Experts of a small language model: 64 SwiGLU neurons an expert, 9583 steps.
Below are experts of layer 3 (counted from 0) of a mixture-of-experts language model. Rows are named router (the router's row for the expert), gate (a neuron's input weights, with its number), up (a neuron's input weights, with its number) and show model dimensions 0-223. Each number is 500 + 50 x the weight over its row's rms, rounded and kept within 0 to 999. Numbers have three digits each.
Before each expert's rows: a language model's description of what the expert responds to. This comes from a sample of Wikipedia text that the model never trained on.

# expert 36
Description: Year digits and the. Final digits of years and decades, as in 1960s, 1953 to 1970, plus the and words like century, ago.
router:447457512514494520418461434444439466438526530512479565539443513550516484447557518520477572597495427626504480502629506498488429458512439645565478494416520475470501471537687523430469533519514470543546505509466409516515441451608508471519429477481525506352555382582546420474450451406429467502480552473478552510535567544435556623556485507529522565538546517521435544544434474484457460483512502473571493484519481551470520616563475492557530492495510471518532439546520440527520526567484528506479486497539397417538507500457505540515489613528524593553470466411493474555425483458554507601473552531544484432509476447488426512480562542559513447516484457499511526523477539453531447504518
gate0:489449522532483504447563455525460445505452481511493466494511418458568486570619481419465537611558520582575456424548468537435499408536499456513514557461453513451514564518444367505454491486540482505491491548467469467558505484579488612566494560499512570432480436552558485436473499462444407488533409503623498470431517442564502445463431583549528420512440586477439506508486474511531424474555526586408438495470549493468513475534539442433620555487444504478524533538481491450504442587535543465490469513453518477625552501489550490388459574490475522603579531531496478505520511430543505600570505519484506443482517451497451529519613528439464438509491437616496505577470491494508592490532
up0:467458509543508497431508467534508474487479493451550394472501410481531463530590439477389529554545559580563481444571445491517543418476500503526516542453443535402521536471502416526433483538498525508498461560520459516503484490530452642579544602486502505381494469488525475426471502431477474496529418453539492477413530492609427472496504617566521410510474561441453491473573433519568484462518578530425498465520563482487573492546552498375585588519462491434517508565496504467468474603512521490531471480462522510654534491485561482424443522499511535547528489482514475507457479428560506617538477550499534449462499465533417485540574560417496495543486377650561469536509532471520543475487
gate1:477573523501538525465538516457446601501484613513577524492529554493494447535482461491455539518503503502511472374504438508549472459483505440510473494441530600469591475506514493438615530478533548524470506511529422415555502580514639503496450540489508478557574529566454503496529469424489529534583445495540538535519570496495479506494510527512475568565564523435451608466545450552468561518536467533587430514543421457490462629510554534426461511545458578498484531534532446495527543478557431465400560404443610504504598559489569509462527509484566517550491544458592481440554425489503378485460545383565502440544527540581510503527462554470434440556581559504505475469477458514443476523360
up1:527460490526486503518434499513546413532507410472372534440473455499408530470503513467499526442484486510519413528526595450451406508551470514457465473595567505501520525498484514467499489466442458429574512484492538557407572446491399430471536515523492466495436455478498541493472492563513492414505484497526537511452467623481431421426520562515530399447408461553552608505475503469563511360511441430510536512459445528549509419364504569444475419487475441503475556520576415544446477489472513534590520506584552534495397445521511485488410522495448429466599523483449532562482585547464482431606496568526554447513447448478494496486484501457466615468474457496465613526487611499504501488506
gate2:518436488369505405488487418523451502524443509448531443473478499432446589506493531532476562526530437519538479543436454567510558502563527463526497484609554490505511530507536426492504468513448466497521535435583494416577558462586490516543540407475474476436532511522499452417531400575576545475509521582515382540592508466523500559366555458522466538440486498510475459596535493505510475484419494480547480412526428613544411455515597499468561441485508597430513495443489491508481394358494603527493509508449505576526461495387528496453502475509485508526501494548404446516520558529455467450456523482569602460449512513488438534511480502401492481536535532512375444452476440430510476489481
up2:495590544556507549538559507563509569433497398545471452412490499502537492568517507545559423505530593493442556415440444520507444484446478416523499540565470473452463607418581543518498588389452606487500596492482486580460447560571478452552484535521512531522577499551457479524541485437440551482450443511543536413508540512564470516476392499538474523525472423537467519444525447431484459591510536536505442533499491396347525450504533380529522466534531496444504447480451617403466551556529469531484604480501500520540563517533462465634554439445501482481466510489538439491438532421572438565509486500435459413509547505498484522450537482488506522504471454535414490485465466461437424458525
gate3:531537544473444454524418467500493607473471501493427521455520532451434581428506486527586473442596437567485567462494368529491457485529548463418538564488562569435514451424576442497438490476573485509540476398486506552521532513568495443483530502477531414434515473557520564474459524405477487378570509562557501502450543549465524542475555499554471491518490620399470493482461455540604447439523519453516475563463448445531520511468399443524536544532523569459435515566457497500520650527480551511448503543450579512460528457504396500512431576546474573524540456435504613560501477491585551502564555500502441538453427486488482547538468447475555450558493479506496493581440427422520410537481
up3:478456548537535538452477599523518496502459413510566465495458517429607591528452485504450563541439580480516484510398537405550464587475509499362574512383515447556590504545589485389515476509438536507529451559457559505464427501499495465436586454493478476492530529463470568443506536471468475545508560432512511485472527488483529540514510539445456507453592557542481512468563487473493501484484501553462604522529457499474523407455473495539398591473481476492515510490493488378498488443522540519569428519447543555483504527542562536547510401555481549544538480440565457436577550543560363577494496578509518487455553445456541495516539411567521474568515543633555455611479462452533569433479
gate4:493521583497507507453451388427507578468490557452490517531550407595399460605424512551542493615476499470559443560476511497537474478582511484532482535480538571452507540507525511495536450527548535471440463587496393467402429520582541497573543440483512522426445463557509424492579556508476429543554513529547494479523551621491454545473572657486467536562544548520515584499415514457547448409584514475521495485474569469429550563566514555455470521541462452507518454470399529456473511550596512555448473508488462465478487413540541514439481483511455522456490467548535466537430513542541493633482503535551425496455518437522521465518481461423509554550558517484491531414428571436504523485384
up4:550517565525533512432503415406515546477510512477456522558549417599438459567443533536532535576489521439583438529427482484573452478549487498509477512404510588467484546492524532494505481441494552438489530543497364486456481589557507516523528441470538484468396515508549461468543547497520517508478485557533475461525569588502433578504593652493452515581492503464541522515464538473522454469543569518519475513481554540444561594551536505440437413607406419502467497519451488436494493518583508537534520555543523463452501454487529516478466505485522477407496422577431485540450441549546553599511520482540456495494494476579536483543425447436547601582610549568467468369433545447490518467394
gate5:484529492578416542444559475430480545420441584455426508528508518572430488562440457515578434449525411516537488479391447522449448439468491534592479470527490531437517447509600454471413454516480525489504443591504520503518527496580515463519499515480557543414448466491538512458466524406514412532599536482538448597452448510516523592502433466572465514535570516589604494592457511497441535512512503578438503530588519441534545577525479443381469399460438512486500493543471514490521566415507522532584478494475480549491532455471472546523500565502501626362538466527524511482470497472576594528507609509469476449470516462593471536478500499462448457545580434490489523612533552557520475457556
up5:470456495467559473523447550569530462597540414538524506529476535464576536481522542509387574523493618510486544534621544495580571518517509429418514490452515491562528523499439515520612531502505517491487538389535467506503455486396522521486491457524438442547558542500487483588558458574437566463403476487481555385580494514515465420481582547466529466477479500420428505447588512522524475520539528452592474501434501557515453444471472551596520588565584468532487508416531489550529448550531500479463495469512608481506489544562542458469481425554503354640440531507494492490546496472504466435512408457515539499524508491485514448537435511534549521406447527503519444368474468434535544542401
gate6:492530571507540530409590386529484469449539476511551435397562568510461504496584524518447573544507483477513487546544568462459450569498525506433506396413481531496588540528616570412502457474500528629467592443457460520454429475469495554484473479497414510483558506575517489520534500514543528551511561554427536534547417531449465477509459452490528505489497454486524483523524462493487569455446470521599577533600521514476518513424492548474513479512499514557539415544596488618475407441525399502524513463507450406500391575556515447501436441489585495519504524554519482446504560477501502585402470585461432425483353506425460504513514445566473558537433532525491522497474508477526551448417
up6:435519459467403480563404482536590523569574488535365604612436528517488563470508495453470499496442510513424551464521450553594546573445497421521503496546545431464506430458448472534516430459543565482563465521484476472491470524460597508480551480504556581506498471526490481483482531524545480444519490473570494510539455460526521500402446461572463499619509497403523504503517510462487430523563464520498457419485530566496464495524402493486393521444517401477493545464509516445475577543551500511492506551458525511514537471494480545477510534527477532528506440456548475606591577497419456455517531346530589579508574448531518490563515552570606442435464520398414437464494389521559494552415
gate7:438509542473515526366547410435518461469472454488536558474505405463495538573453579460493480479596489582461504570444520455480500488448465579500552403371486431487466561487437391445485434489427526557475473533460497380442407484507526454516485494542477543396449553516453508533545520489506495438616486481522493521523515406410578538531500491509463603442559490432478526460545421513507530583556482441498510405516520479478497562483584470525519515501589510481518462478527604456552421497497520362479511508490398468557549524527501521436511521544504616547508507493513506590557525550420516522525466493514441417414457536517528524484529579521550479499502451504402519536558552584534486527399
up7:524551425538449530602449551522428539490533536522418481511521612487508469463506455572607544515401515466481462449588463500450438568513560472549462545631492598518506447478516579498473537486563506455490526415560515567543541445491500561542518452488478429569545459530495457472496454492451486505400494480515522520534493521574491470446461501460501451596495489514522434514446582513509510457439566602523394549489517483512497465518390550501499439499480579419509531512423474547528533482510460660559520572535493511442474415455478478592489528499532353509453455465466506510472551500572524463456502477414576587558477461448494469580538403525446479521453540466533467458398453426495444406571
gate8:630497506495477533470526558498461457501496587474402505439501455567388392560501419460457508524586536507609512434473479444588544511523470440499456412454549506453513508488581519514517465537464418487490488457484465547591493526455561530463460644461529451552484464459517353489507568599447484431471436454513485517506442544444581531400564486518534424561460567539497496547499537494531472469553550508470501527398499607455503537439499527441431510564452422552524504542429444488486539416503490425443448451574542475560441405572423526413440501523580456504487460449578531457472465516499490490449506431511451477432535502588456480546506508494544499436468467447481458459434514510480442555438
up8:480495470545483614346494469503486457454526572554543548570502448566542496549535510526466470387553537412515473606472533622449552488528533551576456553440423532451554467555537464505462495538530512486444533471480505523557457545519548497467536479418451494423501502493542460532603554454476468406442383454573491482484534524499447462501526452536484477549501583486411475583553498615509524464500525432484412485326496546488521604491463553462541438667496517559496487463521611464511498486561525460525456508488459458475522482414557581431467471480492536557531494523534492496548520488542418529577510498541525470455462527466458477467470514547489506486428504510546531549516652521513531533579
gate9:502479618513488488497499415508449515438507480556506557488404482431498499481551525572580558520473467444509504536474483487430509505426536439493520607503511553526521440516502476424439487486527566464484541645401442526532387471514474418543516478483453582434492561595522519546530529530475452376418471515607530563487458443458602578406483535458511497552590579460545492535469524462489486543490539454509490476581563531432504508579478484505582521556440506442561542506499591486562397498504562488538490558436490404513487579465549491568465447542567532566534506462492537504437575432492447586556561475513466472494475461416494490585545441484554448574464506585485479609472477497493578430536
up9:557518398469528472570443554488547588514606519574469490450602391567532537500390502537462485478463473572514592503445470537485426452512523437523600471398508496596572572447534568548477527459458522555542497432548516494380559499401446541439515461596504431532499653468504545444454529491504554578478475487438483450526500492499377552510508464440461532479496377484473522494511513512532440526489555510531571538494469464568505456496514580528403553471540523616449511424501542525496536472504437536500553477505460567438464471478492544513491541430454442519489547507524530482414490594467472437505496469487504546394593532494524406546490492514570549509571473557538504489473471481587532519579
gate10:528551467505526584468563486401532476530495540464526415570455537511483507504570422531465445578507480609552521592442504453497553479496496559526516438584454477483522376483501507480503545452545496571523512543604486436478494427593548521557475509486527515502505525488502514499451448514561516475449599528498549501517475604477545528508498511496516423553557517495446478440411551522450432572502419425464595494636473496466628515531437582473490469483555490533503564589518498441557485536420462564578515598501498495463504531487564464454573464562522567478512453481395542538456515437430550509526527443471526583379468476472442412425527409521525463481598481562479631483460526571498481455546
up10:526420458582441432419445540485616443536458428406456518480480537505502462552524513539447461522425511541498533538492451496541563500531485556510499602474514394388469542461512442471524559472561467482547461546575610402532445448471513497441591495534397492533614471495520461506457512520434465486541567543531484505541512498431483483450588563497542531466503587466521518496498517490448483550578525465559516470435513549572492449516465533590531539484503550531533550559470492497549480502512468574567542591480518518451553517534613425572505503522434551472513429446470413558549554434491470389519513441450536404543439423479439452542581451407475480516530459564496552451427443547387522410535
gate11:478492484429438451460546509535458570536458531543538456416487454527509457477505528493397499611531483446403500481531427416539419474405529623605487503521502451444498529525496478437521492470510585590486466489532379453503515499549511419492488483516504530506441517493518490564476489448423417528541404486520495442533589512488534536457463528571581555475572505483540532486518501552462499526594607502481538492582475479484499516517473489474472461466449517471477428448546522646523393509477505570514494404483525538549466550490520611528490422325466537500380554477587521519468483521475515527453512498449493495449497452602402501496528476428488398499496472482455514467448442387503536513386
up11:494501514585582572568412462479524378498498423492457568575482509496497552486490446527582530418460555561529532482468536529426549519531485385433519495471510514496493502461512491555540547500527430393452517530466631521495484513471478508468484508499522490482529416538504564417506456511572535477518527502512506581412413480479443508559532501455466462516413533564496515508487509475558480458402445478511467486445526511570519481461468515476548510532535486549532565556437492341444630480485488442475475514513457470449488437547473442548531572648565460498615457499427489498522484514444433439517545578556436521546480530397589489501409465544460614508570513512479428533557588602520473525595
gate12:493476552509469505551543494585443472427450440494570566569397542511449531479562534557582518560459525522479500499555425534512521389438497488446573476530463354479410500509605486496508570554422566523525668582430518515481509422506492474495523547436459472407534513529586516553461423448509558491541528503499392469506492539502517574596462603530483540478552605544501554513536448525525495485473433497490490389588477495494615502484535473498481472553494543516500548507512530541464482516470519461577473480506456467503488631470460460549502452526504499598445504485447530478451543556464515519485616542458500560544603439558585503447529529522444543493418521482469466504463559433429429554437
up12:538491446546555620450553502542458469469475560556440640481589524511534461512504481489551592522560515483468477497489459528517475499571490468545483407587506551456472483517404596523535508423534600506539473491601514478410543476552470471521530598569559525429504581513495468349416629605441494490487429471557472518448525556513487618510549551478526503553494418481491491408479548465553446569528500572484545559505529464447466507524482512494459497461472438494467541456391517501493532468508603518517494592468512536530511519505461593511542522450451494437521453541511587502483554553561513477489515440555522588425475482589417546532502502451493466472442443442483408551361468491521539489492
gate13:418587502456528472539549576521474587473476537489574525496514497480521479486566490523512508542581485543533486421458509523429499451514441562558545456443481502472483480495455446452564452627410506556490487463522487496567488469561562516455454480501526561411441474658504505406429525368456363491595540416356503534421590461450536437515539475530479594516495558523508542491481488484466472540539489510430538429560486431550522541489540458477561527475500600476436471548509448498484436633516507521457438403469485543557508497576536537487436506549553469544475525485537408450508493522497503480504591583531511446414523540465500501506580508537476445459476461488545486561560421622534459548535
up13:435551514466490447505535550557501505484505537537448558543474561466519463502591488518517519567521503503415458444491590569496543519513397548579588477481424451416556505545474505420505418589485511551432541515524465417528455533570534552581574498482509527432494408590461482400501455390469403439596589415348552529404554467461470498525519473547470569494508557541462532558505476511498508524570494598502494425572530532551556516463499515552517517508553545441482496523525424515521439601497566504417475421490509551570528474561461486397403494563562485497540471497477400520466502543502493486460578550475444486491511530473484551519499547511495481367526434449433477492573446600502493545497
gate14:509477510492564513496536562516584528522457498541492523549518517494536531569487434484489474471499571535498483561609344485389457443557487546492532486512431476556491483451535469532527501545476523486473578494475408410522439404514463522410444431497431459505509411548563486479515434485552541492518507479423502605490508426534446497414512494447551607433640526502485516548471458614531442476483503426532469499561480501470506513476496636420436502542477543494512514521485460412498494517413487443516510499388546516480534441570527531588489555524519451507532503503317492461517485417471535464543626517453551475471540516503524421558497589482425630438442563477463479528491550492549514520546
up14:625458548502499418472619526577505561499468633468503460565474559531601547532584518515426457499476443560512494534515551432503513515498505509482546506563440524539487466510550496462437529472435481555463530480531426460493459416494499540398545357493434517492481526587550490496463459476554517538478526450465598472494458406468439508431475463445515602483557533519513513556519472569519518477477531499573576478523525546464483472504458516503480433464546453503522549414529443451465544570436492432527483444358418563526445532413511577488431494591422424435537520572422421450535547447541546587481604551442547498480505432508429461546607551503488482505548608524479450530462489492493482546514
gate15:477451617539564431374557438510628517470498549449511474437330464512456519437472478449527503488444491487540524529515526522439417507527484540525516493482550519505449439500589559454513560452528496480420461470437466478507513560427543494505510505408547460514494449560488481581589474494518508473486460445549494576526529531441487521480520613697592523530420531521475486597446451501505506433488465451548530511498457510483504504474502600533477498485400457451474511483515493466422505443485427506521487413448470529533416502544549487505453504404507495503422556471359571510413427516491489549479493477508562462501458539502429430450510493470597626489501504455522450465458527494443439573411
up15:495481580495446560546463505545557476460488512489553494417502477579549470545444556532539511457505607471368500448592514538498510528444630498432530534515559457451479450425520500447514442557523516471536481445573509464447441550495438536449439404439433547447509500439542472492503414510544463475501478550557525497555606426375466518497529498541554558527523520481486464450645420537567511442451511480516472529395519474509432562567484410551523600463556560481631577530461563520521505537493500528496452559444456464490515506448536570561417566516532400477493463446445485488549505541528489462506536506444502516437450438487519490494533461363609509570454487453451560592501475463486568529545
gate16:542524536460421526498552563480443513507510464504463554481576460454588506454468525537517469446577473494578508530561455410508483537485530441406573427496542476412430512468510423481492412542467549426482626469551461503538525476519431469509501529420546533450452538485564517496429511416514499403504535484553637571490515507414473468573475485501538434430530507555506541437512517542422457552506538483501566565450534454491578515471550476534573512403573528375457475612476512398620569561456490539483573474445571440423489439456455486450382513429515466496544488521459503554611414490516568487539523508564529445497489514474500555480487488514378491442572469497485575497479578456529527489524
up16:521496544487466557466480578445416562477462530494543505498550472492551569455456515521449470445532538487502497561511478410476497570533514486447516498398577480410520448459534390503507477495464508451496540436549451514519510486536436502517520553433532532434459577492543522503417456414500492360530515506567639571487526510461459449553485503496556444405561520515532543463546532524428483555541607494493549618426510462516542543475529458468482547529577569421488481582538474407555577553445445568521535470504545432430516438460424480350380598367475507530462524505478480575532443502505540473592540524518551483481461522526525588450501414474476454500612487546470532468549576494494518523462
gate17:483475541573555495500508467491507560492547529550481518502494430506490587424490510429485520456488507519434507498582464584500561514415431489383530547540540515478596486502547660458412404565532476450577479385534341437478512515450510476508502492455509494593509473525540529451500570481467567555580477534537411455536586501456527414448483448437565510459599516458418555543499395459530463470411491492625471430516447384432477445516513552506508538523467434512536536438561563491450491552530473440438439575512432489555565507472485550453455510467528488539502524418453513476468498482555509406458535435484410397517480505530426480479477583504470512516550456423532478512450471460508474498457
up17:537586485483548465509473489507494552558469455514467528456559513513494486423506553556550431471513436430440429396507556516528463511524599616416519537458480535446532454480570437543464549571490555520486563461486471528506466482442475594500436474503544442533547548490489486379486499356573460453529450487526477467551472415480492451494529536474490443618472563497468566441524535489516515484503443473607486485522574480417511526409521474502532540440540421379524579448562474484481436495568418501428507569512466577446428464503473528581504475546566442468506496606545489520534395513493509518478597531436467438435593642517559460561453397534554566542475541526502468550481438466475516500455
gate18:506507437471507587478480513488500490426522565485547504503482506536523530496480467488444598473547382537554523411480514473550443496548460494487632443498490487417459483456531402429532475524451521594485431463499384524514519458467502567474512521537551482487448400579475556529527465558531515563465556587448494569450469487526591535550443486626524527451555457511480501527495535492522515482510512541508592537498527525457487526533392573453440574447486605527503499608480467539506514431524548489559437662587529495403399528497568524468565576591521538577429586573471537495526490512408466556463557568505534516499426481507479518618496621499587492480479485543466508449543492496511439534516
up18:510534518530504449453513561519430518568415469518479410537468460420515460546468559550572443536438582576484385510503561560489528520482542519480408561432562549544412539506483593555537532512499484419529555463503580551503463497499468500507446432496461503510562512494576416405558573423452426480491478452519541444541520564452374501508513529495448468500422463493577507507473472543482462504485424466526477484523450430529529446519564445441529457655493444433450538498495550465443498516476498512500523415391470490607499454451451506542502409535478405445500408458524467531515494557600580472558500523471499494449548488601498446447505399593478562545524558460538554538455516491378501489406
gate19:485497532506491433538488487559468526537541418532491514479447593472508551474430505488493512497447457439420428462489515518537440489396500560544476530514535455515414485483521514477443454469541552556450500540526404457548488427474585424481561435534418530489526465636475488486490408483518484563572557563508442547421577516447585557458500393561453514497570526414487520538506483499566567569531571476553469516489457518563505494564433552530428467433473492557532446472540492593543485550534474614548595520472490449472536499593525495611435489519551516480450578470452534476565508522433472553472565566514553483468534441435598584495521453460497465631513528358558543478538447540614484507447
up19:533490494521528517451481528462560489494480575471555498458575426547501485477575512502576559489498572552602544554538482500470588437585455428505521496438421497516579478466414477502544509493499475465576494448482570564476532529479378584518499584454578467495534535396555526489456567512486490458412444431513514465476442494580423446533506583466529516472411430576535470436521527517521515454538442505377586460564492499462538492462576439473567521576510499478468505536475564429502468493453551398472475456572503579524487540398534511387540524500443482574572460492552481473443490435572559475548421443492492517532450584584372451535520524508496540493452472623515425530503484443414439496557
gate20:478382513557509441521555539477538501472521532490520633399465455468521529579519453466454446467570534429517511429493416598542487474561532500474417467495482458425501476436504521493475490514540441522584494509449431551458483542578490326493526494502464414448484539481602513462550502415451462567454547484560574553420538403545498468390513444587619488520518488410488536520511498530580439473490499515499511490454499581432479499510508531473471402530482437531502484481503495436522530553450588476482490479507524509504539471529490590508561424473447614530487491372454509506516477464437399517487520433473480509566499424583530542479502422472445444523546404570440536581451460553514570562488
up20:435520427521511484444528498461493510484579543589479529461461581483564587479577522504484479518536536486438501429493466467458510462513397466541416458480507467446543505507558486513510353549501427532558517446550395461484460570472544437559518563458430471512374522383451417446559485468538543493456479428413485539443489380446555482453546381543550492484528461411550489514528551522484518484473498461420562557503486565455529510472447479528530385553585544538491473457491483512489496574554567545414471446522405516625564528625437529545520488510483523466558541437473447497499517494451431508476508494456518497543539563462429536484528492517542441443500416429412578495588471555439563495498
gate21:504439606498552564552471412479507491526443507588461530532488430522547541420488561410505537507543523560508435464505434570615493625478434470482541436500492435512506522462455493571456446510543538464550486488466462444495507404464445493545516527534443480409538417624544519448520427581529534583494470544510518565479530524447490461618556552409431487488530510573485553472482517493602533511523488547484451461486542416428536534461498576531409498454411481558545460526489523538453474525600505457449434539441458496522561564455513481497395594559542499567487469497401549564513580456406534513502476529561490422485368467503548575549593488467469492529526516545417539496499485470553552484436
up21:455487587472514567547476357530499492514527528571471464496472453516586510446485525453487592499561515511436455467541481580558476648516414465537544427488505415540420510444476511491502425507568580481501507455417477464476520361467438457538485572522511488471480408586515543470533412500592449522448518537552485550482536522489493477602498508498423465403555516549483557452451491529542466503572488543483472407495570445490527482490494533538485519418443525485572497498482463507443492493616592535463454493465491461513573549501535497527368623493536490591523479507468562612525561453416551504586438499529489456528433468493516576539542481490458521499504529567363517508495527432539485424418
gate22:551484463431573501553470447555481499516507476536537505595546473515555463441462462428526599424519464497465462540478463560483487392507491487492483519404493395498482529467437520492501540510520452625480576387576441460593398465586489513504525553518433537485486460562513543525442453395575538474495563435588486581593549470567570537561499398474409530415502522514484533495518492490530575496438601462466513503489449467521555478495513443541469538393430517542472558527529500512468525486569546515500536538549477510530479577573443464435524454492610419463575545484441614426482436515509528495512578559505480563446486548489494531540483491587504521530564462583461481491616498530512420602450
up22:565358552584504506546571438514506579526569530476409554587549573516478543561503569525438483459561478476593476457488553459510550514574534621482553380526427508445482512452506505549479491443480541533469489425545520526536512468494489489512502454550559600428426488520489475453477512566421410499477486537388454544443561532524411505540531502491554516512540568506558346480566522472426475525586548635522465474528484475479501500522550577468458366416561486506462552489458467550454577471436554493473477512475527509465493480509515590500454476495478490502459476514464534500525502479506524418451443492455471454522475520561483592533510568451552525430467549552443576485404536564620586529528
gate23:467511537518473592549532549510490517504513447617534452509446494558519455466394446442490530441511554531533513506467484556479624448495535548472418447450558505523515426515567503526443471528425530430540462540495436464420497565463542498535397515562459511487529577492515424574547472592536481514490599511523463560462451531381451499434498572527558562511494457447590480537622468468424489564491521533596487568474462473467509575512476465422574507523460510472550528456491458495572525581482477524478549518530534426456418560510480485546439501512537597502518533505526540494520399557401519474467539566542498464555492402551485475489519573687521508480554395451498502479494545418472428387489
up23:526514492522540423432472436452512477415527527434558595486548493531461477484509492561504478548533530431426439511517480500539438597442474503503538524509453504457476596481455516487580515430538493527523592420552539530556566535559488547478588526414446510423525476457443563508502559466528524542509394500486451446602524530542513464612557450491466439448502446470445555422400525580544526501486481492439581415452493533565445488491596535520487510579598543541470489573485520549449467421515508451501529433419451576531624403500460481466544506426527507551482477439494441479548572494580523563529427504480476533528435585453506585391465450435455516480435598442521507464482460577507498601444
gate24:405551449441535430506601480451468505456494568505451427534474556509594469464537443551410459538506487562414483548434596525414500450522537477499479550502486541463477451504567443469460461494506460495523527534465510552487505521542396462574484556422476428483529526546494400419468562514526432449489528533526511393520495491518457551584415504559451496455491442441452449524491474459546483458522442347533561580473579407457573504506464442519520528523517519498508455501546580447480559483549554593485485567465421579485517474496451458417468593483487473491429453515525469545514605464461565568412522488549498600439471533500475504497543343499453428526437439603540574581488483497481554507518
up24:598396508547483555449429514538510473545468482530580564433497455446420504497450549466606508465483499476583506449560411485577493550450494551489525446502495441490558544479462559545531522516481496484508504505534490429491467512425578548411468488514522553548554470479459626601541400469438562516529472545444473566509575460475499442425566474472553521571537559525485594493521505492474503600485536618476441448507472545569434515504505590580537507472515502517512561524475425585558462548436453427507526435537564413518511530459527586595535410438579521519571486506430502420514415495501443454581455535430519409538530440511531501496449585508528521428536565435430431470466490500460414478427
gate25:527560460499556563465496460445424416494491424506518567467513597512478509525538597523509524547418526527574502488497554523467470474520578585474464471443558461464495561415517498483453541473416561486537510496491449490448535515530492541583608508457461599473354366493510462535484483439527496483482600466494398482387556381491504584516562508375535519428543549518465433466501488505508573519564562561494464473492514579609477454552510504458527468538463463468449626483466522581591468447592461570587517546517437516542491514600605467587453566494445471574544521440527440544445503558457556494459467516512502485465551466498584486499488541486531529497523463561483535511512531553449513547446
up25:448452579483416480428518502591532569555481515507492473540487405518547484514522471451535436511533519514445544433491463474635503503526438470556566501525420628519460460561538472525496532522540435482467465557441558480498435435479451470484435515513517447485621584488486488519455538569448500498509447510549570553600469599458474384491466479590483482475446481541475579529476550505437447468503463483522443432514550459397555608477513498567478551578535500510550430513570465476416586587426567449456488415469593434494516507379446504483568528522572497437433401576481538499474535437505467492473533531523529512490550515496380503542542509499496435481537530492424545501438441452512557413585
gate26:556489527484548488492472417493482413434478547485483561452550495561438483503429453544423471588513480455508547507496421524501532495497549453422496454403512529463518555487455491553533463566519539468490514409515465503548513483543457483460555567440548510548472490566553469591505526621559611550510481507469545457548487503613549469485430574463474470492494468556381477508526473365581502419464563532474467503496504456474465471437589481551539515482446540527538573491406426499476554456460517452464456590432439532536493492507529547454489531460580459484442605444477542575581499532406453407544484461517420510513446518486569483582458550504345552370465433552537486477437508487499452589434
up26:502434492520556509458496547553528460533483413535498550513461576547432517479497535529639485422495453497490482446614502447559440476541419562564486535549488521503498492453599485402560550478511467559513438537538483504434561577601446429464499541515512405510483510524543525471465460421426510387520524539542509548506466547481446502592521477521522628447514552494514604427392606554431489505571486496555550553612462549460464485595496444441429536528542465479496398524508596499558475549552440499442492487564560448472532478544488478442508481428559583480550418588457509445405478477456428523465527516458547520563523485567462474463464509428533507611465532465417517508493537476488518427500
gate27:410536472472647625396574442465479569463509543466451460501488488504461498475474420405435478464588497451542565516500449532489545569556571485456477415501424594530545465576528387487488474473448576540451491418527438558469486444539565497479465462550504481461439592496510466491552466597587532475428463525483527472481531501503548510473560443487485442526589430527443399507593513536478501474521490417477526558499464514471489491446505602419480500514519464517483513459414435463462515475493511494587506522534469484497526612510527480527471503616523464481477543527540524522535488472486500519604507406509519522511426555473518468447474535564577432382485435597517498515471537419652422483529
up27:474527485490700589448508504473477511444501572420501530462449526579466498516448460408468499489576501477491542509523457607435526519487543469445503340514462482561478530598561451458565508482451602572489475432538453570541437462530567524504486480541512539489495487443478482510612417537566568494489525547492457491502445508565538475488488501512515440587549411433451424497540548512503490518539488544488517553484482473540503456531502604377497493518510529496522538536452474453454491410536445426601462510517428469551527625599556490467481513569507472533565596541551488491493518486412500535601550465422519571528496547402546562487453565495513402499455425533515471506475516455558408503516
gate28:531533523479501523516447397483486533502545595460518415520467419528444510418497537510445388565494511513561444532534487477426470448449465531516557571390515457528476520487551449453419561357556499525524477491587388453427453493591497523544383557475512586494560449566540403423467441430496435503536473573472487520547489474443473500567450386505490460498525609415539395496448449429498573545552531516497529470466508453469557509541426423502454514514528520572525482500431541522446467476485454495474549556501452430519480522561533468411436431428464407509574441511443486502463476537483573498469541500478430406446495539579433481527459395492494486559445458516431532475538545482516449551476
up28:433476501548559456550592514558493550464516355575487542501500547431554482525494541542575584474456482480509541523505537543584447474532508430488433383637575557478479460597447561527518506622416558509548522561505468520535550436480508471491556447511496438493445536536417484582498554576494473491499451481507487502484569576540563526440519544587504538430525443473525514469500491545506463489432517470531500523488477510489514483493503507504411463527506488420495468502520473580601464561547577584482548486515513587429588519372467531575501501550568548512542548496514572479546545419577431474447556536526532525495547399558468555493548598444516519503492554396602458392448455497441437463479
gate29:479508490504458459565565478575481512450511489566486424461510467508551592521419538558552512429556463518523509491536516498450592486511523474507476441451472498645542489399493399444537632476652531502530440463449554478377534463416548483549406406550460625519475574586483477514432512551570553527486418422410440480540571480473456510608519606526482489520475445479470454476531468493463467552625580496503536566480546467496476560496568563531415501435471480486487563580482455489497556561472563464538556479454463530477537510504508518544470461485380463550398498524485362488491507470497529499517496515424459471491580529442507484489551474551466480514464512545474448440520466468479533481489
up29:502503482513439553535373436544464430451565511517526448492575509453524578538421605565525525542456524518451463467491488506577443441608546457504481486483415443590539444493554434446557406455524571473493468443455540480352494522460550450486508476541493559613507507539535487444468466507580437487460460460488445510475493484415380511526415527506440550552438464438430451454435493496504506534458434538450468479522526448491556501507517569434469404385503448445537572551518525378497474556483474524510541508470523412523416439536453471417503486477408450512479514476487446444556551505482475486632495576425470522507583454463496527471530542448509511625478476558497499503546465440536564582486
gate30:512518572502596516427435492476568558467501501424507490529525443513385456448505484562438526481544497561475529546445484491571545476480508525407550460466500492585495507474554599555497457559493506470513511477384489503540524507431386430549408508477582445414530540442520468376436457499494491537505598466442543527503465464470562455479518508454593456519552426482421469582448478438529428432559576449602463456531488493545441519459466500402557546513482440488521451475518517436444537538338474384498454470485431482599534447531427484490527526548443538487464500448498594521486482442427572495456535510489465532429439517465545536486404489488568509518540492520550394509491466496495364518483
up30:472479546490546550474392578491568598491497451500556476581489527540570480482556454531436534450535491518530480524419530536497536576471503589463522473489521523508600549479574561497530516484428581543440486594477565463488505457475442418579471444474496554370390580488475541521412504451540540557489537512443514464539530557555583479549482444485632471612573497547534521582471456469454503451493586422558477435519492456552477497467475569500488619466520509466497448430624453420479497521394513501618455446434496555523494584451528555509473576529485609436467505563540492549491475519524466508439556504520469565524503481510426500495545446463557634463528503485555515468472491457466505559523